Experts of a small language model: width 320.
Below are experts of layer 5 (counted from 0) of a mixture-of-experts language model. Rows are named router (the router's row for the expert) and show model dimensions 256-319. Each number is 500 + 40 x the weight over its row's rms, rounded and kept within 0 to 999. Numbers have three digits each.
After each expert's rows: "gets" lists some tokens that make up at least twice as much of what it gets as of all text. This comes from a sample of Wikipedia text that the model never trained on. Tokens count by the router's weight.

# expert 122
router:449519505405511531529466447453469532555482474504563438424447437521552431458538497479496474405442503443516523455472417473480426584453448588513532431531550508564487458506442479482507454529452487
gets: " L", "-", " W", " was", "M", " F"

# expert 61
router:464498532402409451466470513523518457495487489466518517461444485474527550508557528457495543446551573461476500519481459496556518464513417511486514497507514568525504513535469503489409491472519466
gets: " a", " the", " New", "ian", " American", "-"

# expert 93
router:474486467468531565509503575502510437423501484475456420527484455496499518487545494522462526507576557452524511502479435593539438464458407528512485481568539490450491545426542565481455566521586537
gets: " a", " an", " two", " one", " of", " all"

# expert 26
router:477490468456448421489506586521481539517457434538468507504483543487475492523501511463564570457427530435553584487518447488528474480499467551543441507578561464496493504430621512481503477484537512
gets: " was", " he", "ed", " He", " to", " as"

# expert 81
router:407500466507510524466476462493484543505445522502462498513468528510540527522477550468498516567544511444474492501486485587463477524436452584499478556408558488535553466471503428422487534420471526
gets: "2", "u", "3", "---|---|---|---|", "i", "5"

# expert 24
router:542517442492506503442527517507534533447482487462518484528533522523576497490479525507591556449505501456467560492548490546485481494513489463469489498515532515447533495498545475527412489457546493
gets: "er", "ers", "'", "man", "ist", "ter"

# expert 48
router:498494460474494481470538482477478488519448537527512526555497539519482528445480523429510463486502540450481480467529482470475484501579409493469601528513477535488489484554583479491485534520476477
gets: "1", "le", "ge", "er", "e", "me"

# expert 19
router:416501499491535487493481485567487508478428426517536490480476544512477529550520542443488493499524569501510509488513484505462467492516454481499499491461504504598489562438515490503461496482557520
gets: " he", " In", " He", "In", " it", " she"

# expert 92
router:523531503464466538441501532503515437514493475585522497481565473497499484521536542466509460495461470465451484483501478534477421431532421516481535437522512477555488555507569517525472458451513493
gets: "\n", " =", ")", ":", "-", " ("

# expert 110
router:454422495480483471480545470542517497552452481496482480541482439389630553482542466507519475506452517524527506511498501447515471452493452570533565571507464539533484491462500477491469503443481584
gets: " of", " from", " for", " in", " to", " at"

# expert 86
router:485507522475469439472524474545448551518492450486545486523513518507562440492593579472505475480540489479484552470544457480468565550468441537530446504503579413518500543408544470531507481493489588
gets: " S", "S", " W", " P", " G", " C"

# expert 53
router:508525434488446518473572482499488505479553525424501490562536544447527486513478445472548527531438476483503566499511485503556449505471443519575483435452555515485475499547519503538507473433447453
gets: "al", "g", "able", "ed", "il", "ation"

# expert 10
router:503506510474457556496545439501544457523470439581569489443503482524543477513556482459528492412432560490465453442536462490489468557519444464465465516524465476473559501473589517463530504571535511
gets: "2", " on", "|", " In", "3", "6"

# expert 120
router:452471524438515513456505556518440483520499501473552508486496493493555461508524541444491506473433518478543515514473463491468482560454466549482553518508507478498486547465528535537470450531501540
gets: "\n", "0", "2", "9", " that", " each"

# expert 121
router:487527498447537491459533476519547490557474444501524534425452463556523472539499513567562552460496530505458505519459509503512540505451446532477470464531451478453525519422552482469483440542487606
gets: " ", "%", "in", "i", "–", "ka"

# expert 22
router:437485547482492537531466534511489485485475476541537493491411468561481563515502444465475475438482496530522490493446465544491520531441473481474456513467485459499430508478491522530524509557492547
gets: "s", " S", " dis", " con", " ex", " pre"

# expert 35
router:413535512440528523524452479587497475441463455501478443458481560558487497466495567387513530493491505554526477489459502501551475523507448542523534525495422514476476518601446525458454489511462495
gets: ":", " as", " of", "-", " with", " that"

# expert 57
router:471475457475540514525544503583492441495484498499510447478520563496517469513500487394520515526434536534461477512497460529496503507489411520522507460442483461521554557468498474397507513522516487
gets: "==", "\n", "===", " |", "|", " ="

# expert 89
router:450544584474482554438498522485473426506556481496474506476505495452463464539550525521464486458520545483544525525565548511563477543492447423430567504568549478514482491482518509453478495519457499
gets: "0", "8", "5", "3", ".", "7"

# expert 63
router:494518478518458547484501510558482479479515467523540485543482468477513508552551495435502520447481499569459498516511504461510434464455492542430521463463529482448548526497489511550483589537494528
gets: ",", " to", " in", "),", " from", "In"

# expert 49
router:550500514433450491430511543521569534525528459507497525506450525501594493462503556516535417504449504500513478504546454489462506555530420568514512536467464497541535543510572516476396546536543550
gets: "\n", "3", "mer", "7", "6", " by"

# expert 74
router:464512517457543528413483533517416477548506460543552554445504517502546473469458544487543517468419529463539543511534454549533495556482471546528495535488539498557462499463533516569510515555501535
gets: "9", "0", " ", " and", "8", " years"

# expert 28
router:507558545480489532534451519507518435522476582511572479493440476550575510523466471489533511413474494575502486523523510495443480512446480570499544431450539481506484552489466501479528519570529591
gets: "1", "2", "9", "der", "ur", "in"

# expert 94
router:441441532553524518491485512531452449484501496445458454454462506458552520537509511449458529500441515507529583491487500538467440486529440479504486502468618564473556533466464464548476459475473491
gets: "==", "===", " United", "ation", " government", " University"

# expert 2
router:491446579489523506503465511531503517511546420502525461462560549459542491535534558524538475549573547523457480488464412505515490563497457554497557517489538430488554611512536487521484532526499510
gets: "8", "4", "5", "0", "6", "7"

# expert 6
router:434464496446497488396560545459513550517483484478454532528494450520580448445472494448546532453512557428487524475556482480553501465534486495459541492513503530489467504478527473577501541488539549
gets: " |", ";", "---|---|---|---|", "==", "N", " –"

# expert 77
router:417471513502498556522434495503481536457507505535510521425462516533475474561450562447518514513445531515499470425547458591443403519461460547543520523528449491557462524530488467414525517445527497
gets: " and", " or", ",", " with", " but", " also"

# expert 38
router:473530501409497511472505563463573498520442559475511533482492548445483516455475467497555479498524526493455479493500543468516523542472475517473553481516502441517474528461484493461493506538453492
gets: "-", "–", " \"", "/", " film", "9"

# expert 102
router:465521462512412459553479501495507512562455504580476542477476467454528470540496564536578449514545529567511508455432562575498432537483471480502513534498492444516573524497503503498466585517492503
gets: ",", "2", " and", "1", "0", "3"

# expert 98
router:521530509520486550511538526606545453491500512564540495531501462428532496502485627467422481452466552561419501531514464501517488477489430467565508475450504421511518494450530559515453508465483452
gets: "3", "7", "6", "5", "4", "8"

# expert 1
router:434485457452492480515504499460479480439485513563491505474481589501480445480524494496478499461528504532557476544523514521513531505518478520478514497458457461463486530512478446492510458541487560
gets: "ing", "ed", " that", "s", "d", " with"

# expert 73
router:517483558471446516391471529500456522551473487519585502501494514476548486534505530451551493454445539518514498498539449516452480561442370521522547478477541504507447531483510489525474486589480578
gets: "1", "0", "9", " the", " \"", " was"

# expert 87
router:486492511435512493497531517605510445515488507533607461478440457547522463512533507484486539427450563467475485479496381508576507494492484494545516473456436436497561491489472515485473448490510522
gets: "0", " —", " \"", "°", " a", " N"

# expert 12
router:513456446464510457471594543460499547442540513517471534561498492507550517435448443499519481526454486492499554496521456541445526534482438482450549455485493560535482454502474479564497512542514502
gets: ")", " |", ";", "s", "),", "\""

# expert 112
router:495503541446458529501546533483480434517476493497481501546424481557536424530598495536560439552443510424503514486495407520543441553447457478500482474540493505464521464488501477463511516462502506
gets: "\n", "ed", "ing", " on", " made", " to"

# expert 8
router:490461482478534466541469494526417463478541488527487476547421523522531549537515515414491518493499517457554415555457480443513530552517448473508451497511481530485466537488497505576571505482476563
gets: "s", " S", " its", " United", "os", " family"

# expert 17
router:451506530534489526487496528493500479589473422508484518587439472493559479532550609474541485471465523408501579527569486500446477525570430445493507461484479490525520521519496461463567508505517489
gets: ":", " of", " |", " in", " at", " =="

# expert 16
router:452526544512530475511530563539462467543469513467565476454484533468479417510505481550462474497466442471454513534484494507543488578538474565491516491500493455488482528472561423583477551583438493
gets: "d", "k", " D", " G", "ch", "c"

# expert 115
router:488420509485516497476539564514532504490515511496538498504520544457529457516497587442489521422485487451449554446497442457511435544514442494505491512547530511489476553484487459529470463569522516
gets: " ", ".", " on", " It", " film", " ="

# expert 83
router:526500505511481463507515530623512503573464491490447511483535542461616532458548511507501553484500478546429538479438498441453490486472400455528509461546579469476537534483489485522457509492546497
gets: "N", "A", "E", "D", "S", "R"

# expert 9
router:463455420537497426424467486516529489500564516502527539445481472499454514515498495386492477533428580481517498458465443584490505491444398526483486522513544439419545520522505530494488513556517565
gets: " first", "ing", " of", " new", " following", " second"

# expert 76
router:463437535493498496459483519488509434506423513453473550522512483516569442517499454518511484479465493537487560414421445537533546487493475509503538492454601465467561485543494547538542492481463495
gets: "ing", "ation", "s", ")", " which", "ion"

# expert 68
router:472504530512471546452539503530461509409581524516528454416447497560514511502486483463482566512470541531445503493529459464483474528497485536488590506489525435549541488493529453448433485505494535
gets: " (", " \"", "-", " un", "(", "/"

# expert 116
router:460461502489491515450473470564433484516517441505588445509526527507465401492498550515546546462454537556536506513479511540458482457507487488513489500451519497532466539463522534506428499546571493
gets: " ", " (", "|---|---|", " grand", " village", " Yes"

# expert 71
router:402471461434514495474541492483473536540463487454458496473544486506539511495513481498518511489507476490520549536509533489547531483543477507506471489505493516501487509538571483570505535462434533
gets: "'", " \"", " his", " her", " their", " a"

# expert 37
router:497484550507484519441510484537457513528531432557497542478535468488535430514486558442453521492457509494568523480511476501523474518466448524559509555500571503486476563459512500569489517562500550
gets: " |", ")", "w", " January", ";", " May"

# expert 30
router:473478525502437464487494527448495433530483474486513568497487466438480545455559497460507470521491480510522544494486540505449479464537496571541503456443558478447466534430487530549393490506472481
gets: " ", "-", "\"", "'", "/", " La"

# expert 118
router:457477454467467452474468460453557486570543515542520546478475550491531480497530487459552505507570507445501514474484452552498520514467454474509511472509550489440540570448506455476467544505511530
gets: " the", " The", "The", " his", " this", "is"

# expert 29
router:477457540421576461461513515519471473475525480544540481546490517520595508507508533421518490443476461491517525510502470532464456492441449478463556487511463520467461560470527455491497498541573485
gets: " ", "in", ";", " back", "tin", "lin"

# expert 43
router:429433436387585523527478489503524486477515461518569514478497481467504518567510509489452537491604526492515446483488546467546497505534403467497454488516465501450510542468458500526538536479514517
gets: " a", " the", " an", " his", "s", " The"

# expert 56
router:538496479485529511416469480585533531444468458517557484501499524584530479497467485466566479478443628483562516513567543530518469533511456525501503464512524464506426518498510478486466468525448569
gets: "1", "ly", "%", " years", " also", "ter"

# expert 59
router:521461448523536486489491486473556577467516521528433538456497524540531543541484493494529549543459544511485568557495545521505417504440510488535534518464453483482529495547500459530403518497534478
gets: ",", ".", "),", ";", "\",", "\"."

# expert 80
router:455495506523516532555515463542516566447476499592515527404465491452540531463457479413524511430537591577451505501510487543498397502424493535521481491494435470491482483460481522554500534502543517
gets: "0", "1", "2", "4", "5", "3"

# expert 104
router:457425478425495523458509519561532504493514434544555459420497547548457486506509554510459430523513567547543458509491456462502554516482466497457518552552494466443528465434507466570426566556480480
gets: "-", "|", " |", "=", " \"", ":"

# expert 75
router:474466471468528509544450500584534552521453486488467445461424567480477528502577599497497494549501509583519438522557451485487550467507508519546492472518480480464496583500497536512474555552495481
gets: " |", "|", "-", ":", ";", " was"

# expert 65
router:486462526496490504430587510510505563566469495506500491530501515484506448522535530428520461490427487442428481501529508454462487496502433561499504431605479444558516533406510488546438528566505541
gets: ")", " had", "8", "4", "ro", "7"

# expert 82
router:505487472416483489564511522505500466477524508530518493529498505506497502564508550477472473544441567453407539461511479473502467579504416483476516467512494521480412464480526482481456552551488515
gets: " and", "y", " (", "|", " &", " or"

# expert 126
router:508428487447502544462569502504456535526476475455483443487407517558513477589483491474517489514479576485464524480492431565409550522518453531438531476511515584507513507530511516490527535557449580
gets: "1", "ru", " head", " father", " pre", " body"

# expert 91
router:461467508464473527401501522553462543513481470503546506511493500437559480518496571472537504459451565457553530505532416499498514545470435550520536464511520475492490559497551477532485518567522553
gets: " ", " Bo", " he", " character", " It", " wife"

# expert 5
router:527474459508559463444496533498460425509484497536490499532515506498561439516496520507545549496417465479544485521405504481563461522455487492484515457485516553439539569543565530518484483484470479
gets: "s", "y", "ation", "ment", "ion", " League"

# expert 88
router:484452477526533509539532574465471505485449467544562537494498449461530459540533500494467514484467556434533529466532475504420444547498467535475510489458488516474540495485481456559487468526523475
gets: "2", "3", "0", "4", ")", "5"

# expert 103
router:513484497465439489435504485489580498543501558503512546523517552492490528495547452449543454459512471442466469463433519557522474553567438509509540499522461477512539459487512485521507468450463499
gets: "0", "5", "6", "4", "8", "7"

# expert 95
router:521529471436453577496561490480535502553500509536488570456532453519487480516472570556494444443485541499487504554483440474524562559503447442453548501389533447467465492478488502531540503499606534
gets: "\n", "5", "6", "as", "7", "8"

# expert 78
router:411462518487500467452495543445457496516539502531542439497527498548452532433457488408546520482509543530543509542520448534467435494449517495496501569473462504506424540499524417559435500469525465
gets: " ", " he", " p", "li", "ca", " pro"

# expert 33
router:476432489532498438509574522542471451563515531508444503454486499483568500524538509501489571476483516523498467490510508480474412539458435464509473565475476461526471568509472447508468593539506508
gets: "\n", " ==", "==", " ===", "===", ")."

# expert 39
router:517509577499468537484462574554510469504492509496498514517458510497526503528515516400548499464522478502513502488452469498496552515508528529505534475528466424531435463486525530540481485580434514
gets: ".", "==", ").", " ==", "===", " ==="

# expert 109
router:482499459466450481457473460481522476616576466554569498443507549540548467483509517428593523482529554498517447470507434540462446598445457470516522498477483521487514500468507513510470442494527512
gets: " the", " The", "The", " this", "the", " his"

# expert 55
router:473403450530549474524519483540558520518470507508468559445489555489545465528466519464568559426542565494526519550543539504481466500503447472468593491476472481493504502522479410484518506511488535
gets: ".", "\n", ",", ").", "\".", ".\""

# expert 20
router:448525466481505499474453569520544520478452517453530493472457586408501503433575498445537437465520587447478520486483532506516443504474448559475526485532514507480517547459530529507469548510516510
gets: "–", ",", " such", " and", " per", " or"

# expert 58
router:517471501491447518512483559527448461512480504442553449535457511499501464465454493507585511484481502543456516450528477405455461541519517596486559510524533479514491522539534500512511436513554559
gets: " (", "–", "(", "°", "/", "′"

# expert 32
router:471523504506466527482520500511497516511464561519555542477460472455535545489529509440492514548446448458512541476520487434492489522483405498571492488508500474521428469497459448542469491461552500
gets: "9", "0", "8", "7", " T", " New"

# expert 41
router:444519561497524493476536503569498490543503515490570547496502461437552556552483494498454430498474566492509450513502551509485507530463449491518509563519498587536512495518470490504427407507492505
gets: "-", " to", "|", "\n", " it", "=="

# expert 34
router:470459430515489450499489453609532518542534447542490471448482549467538403487434511458552498461467512449537512519492514459504544504427462497465561475556477470425497470514481410462516507543498491
gets: " was", " is", " were", " are", " be", " had"

# expert 15
router:530441531516485469494539483479550530455523525488458506573501513500524526480507516481547528475414497450454460530508504453520447511480499531456533489529456542458495507538505531586550536542545480
gets: "s", "es", "ers", "ies", " are", " were"

# expert 97
router:495485503467490521485463474486570462490556492521505476497521468444508485517539581495470433441542500514519478483528520480493475430532438472423591529472507494548546566478469519534448423550516486
gets: "a", " of", "ia", "o", " in", "us"

# expert 13
router:453517552426447485447516593530532453550567464500515513507460494467525453516564501479481460455471553457481506521515517511508471453539408521458570431537529449580548508509400466503475497486477494
gets: "\n", "-", " by", "†", ":", ";"

# expert 11
router:518479475517477507481553454510514546529507510527576533489526480503539448515441573483475488533450486493439513511481526499426463524490459494457474484541553497500468545520490475506523433574540569
gets: " which", ")", ",", " It", " who", " that"

# expert 90
router:454525500470454543434506502538509437521559501530537479430545451515475447505505477540436491427473530475460485530483526499505394500541427533399517517500598458503521583503515483501458492530505478
gets: "\n", " =", "===", " In", " under", " Born"

# expert 0
router:481481485538469492467515572543432549576463531520557489434496520450500503456525548491581500476411508540496510467505508516498473523467446526541522496548492491502436509548570541520504471533565496
gets: "1", "0", "9", "2", "8", "7"

# expert 54
router:544445440483507493436457560499455505513502546543522477485488436543522437529501500502583523507420536510538572508536464567498517568427451497479522534501467541497522500465489596456428440490473506
gets: " ", " |", " which", "9", " time", " /"

# expert 114
router:466474466509533541526509515489558491420557482517576476496571510499483528474528482473487466460461568545469483493450552493467481454455474555480531479452458522522529463490489439511509542456535465
gets: " in", " on", " for", " at", " by", " In"

# expert 36
router:522437452523491503465497519594546499505553571538544481564509535446495544551568517474500516443486527475517460488494424474504535528454427513568525485539546475423521530505482549546503511541478471
gets: "\n", "o", "le", "e", "i", "ri"

# expert 111
router:502440514501448512527451472471458472524525480540547477500533484481488490498547521456523470414462502499507457509541457504444434493492431551507477465525557452515471499535464453451431495546525456
gets: " and", "\n", ",", "ly", " to", " or"

# expert 108
router:506481491451493504502547529525488515501483530552578490525486531524506435556539560481537523554485541545468539454461483481434494535484448513486555502464455548500460561489575433493498481469496527
gets: "2", "1", " ", "0", "4", "3"

# expert 60
router:413466455474503515430445513454493467542479484459530544515459487412545551496481547414489537481450552523524501458525459490389463556489468489503539495450523515508477493565537491502446478526508571
gets: "0", "te", "ate", " re", "1", " co"

# expert 66
router:542520478455462506479501524519516432465474498543531492501458517575473463517463482396474564499474570470508499557458471481491440470497431509539480516583444454496547477512558546489449515414492535
gets: "th", " first", "|", " the", " second", " in"

# expert 107
router:530418428546434522521462473516528494501510485473530519503526519504472487545531527526532493481465479449558541484507506559549494475503453499512558455512539442544565511484441474490498564603461516
gets: ".", " was", " after", " is", " when", " not"

# expert 67
router:485466457479489499508460512458474480542458455438515511436516565488484480491566545460486517524523557535517434505518530497474530498535487456494557522511458498565464555525467515488509532481560489
gets: " |", ";", "==", "===", " ===", " /"

# expert 23
router:455472507496524533431532526525485483575518486540511498523470469536573487512488576503544482525398492492505545453523498533502460530499473536490547536563498479485434528491514502528468510562460530
gets: "9", ")", "2", " con", "5", "8"

# expert 7
router:441471540464510427490544555450491492523519487511510451436510465418599494522547504498436530447458603569521456480550488513519512524507453571427527556501472509549489537452489488503433529536548529
gets: "6", "5", " of", "-", "4", "7"

# expert 44
router:503470492507476510439464544459436510509487511504570506447455479461538428495500551424518503505473480460560529506471441529496445586436454566473544513540544468498511539459451545551472511569461495
gets: " |", "|", " B", " R", " No", "o"

# expert 113
router:473463493500522534418547518525454497534500492516551512475483494507560461481481545497527457430479531473576461525498472532481504557458442547501525495504536471498519542491559477540478489574471498
gets: " ", "0", " mi", " km", "|", " —"

# expert 4
router:502550507464520521496537500498398509521561537453531507461474475594543515487460535463544497555475474486460482525515495526461465517526512520527537510490533555485494489556520472571458496461516493
gets: "t", "it", "ist", " (", "ar", "ect"

# expert 79
router:479496477451557430497540481467494536542510473412534535459477475558525463508507486547447550492476494423495558443514394571490444516536482517523554584433566535440469547499510495523484483467453495
gets: " |", "n", "ra", "o", "al", "la"

# expert 125
router:500404507506517517467487546524502489562470496584461460479489473590527452480501527487482524472480542447533528523514459565412535480524413573497513508562556372488457570473543549494511504467553588
gets: " with", "\"", " by", " of", " in", ")"

# expert 85
router:440488525465481477459513515484451442516552459476503456528517468497548505498484506533500528505489505484486546460514475540518516576494403573485509516453528504511516568471586457493461461506491534
gets: "2", "3", "0", "5", "8", "4"

# expert 106
router:441475514474491466431486530564432482503520569544531573503532460457471448491530544517484515530437578583569488488554465492419427494465449501498484482420457510537504489381467473472505540454483577
gets: "2", "1", " well", " May", " September", "†"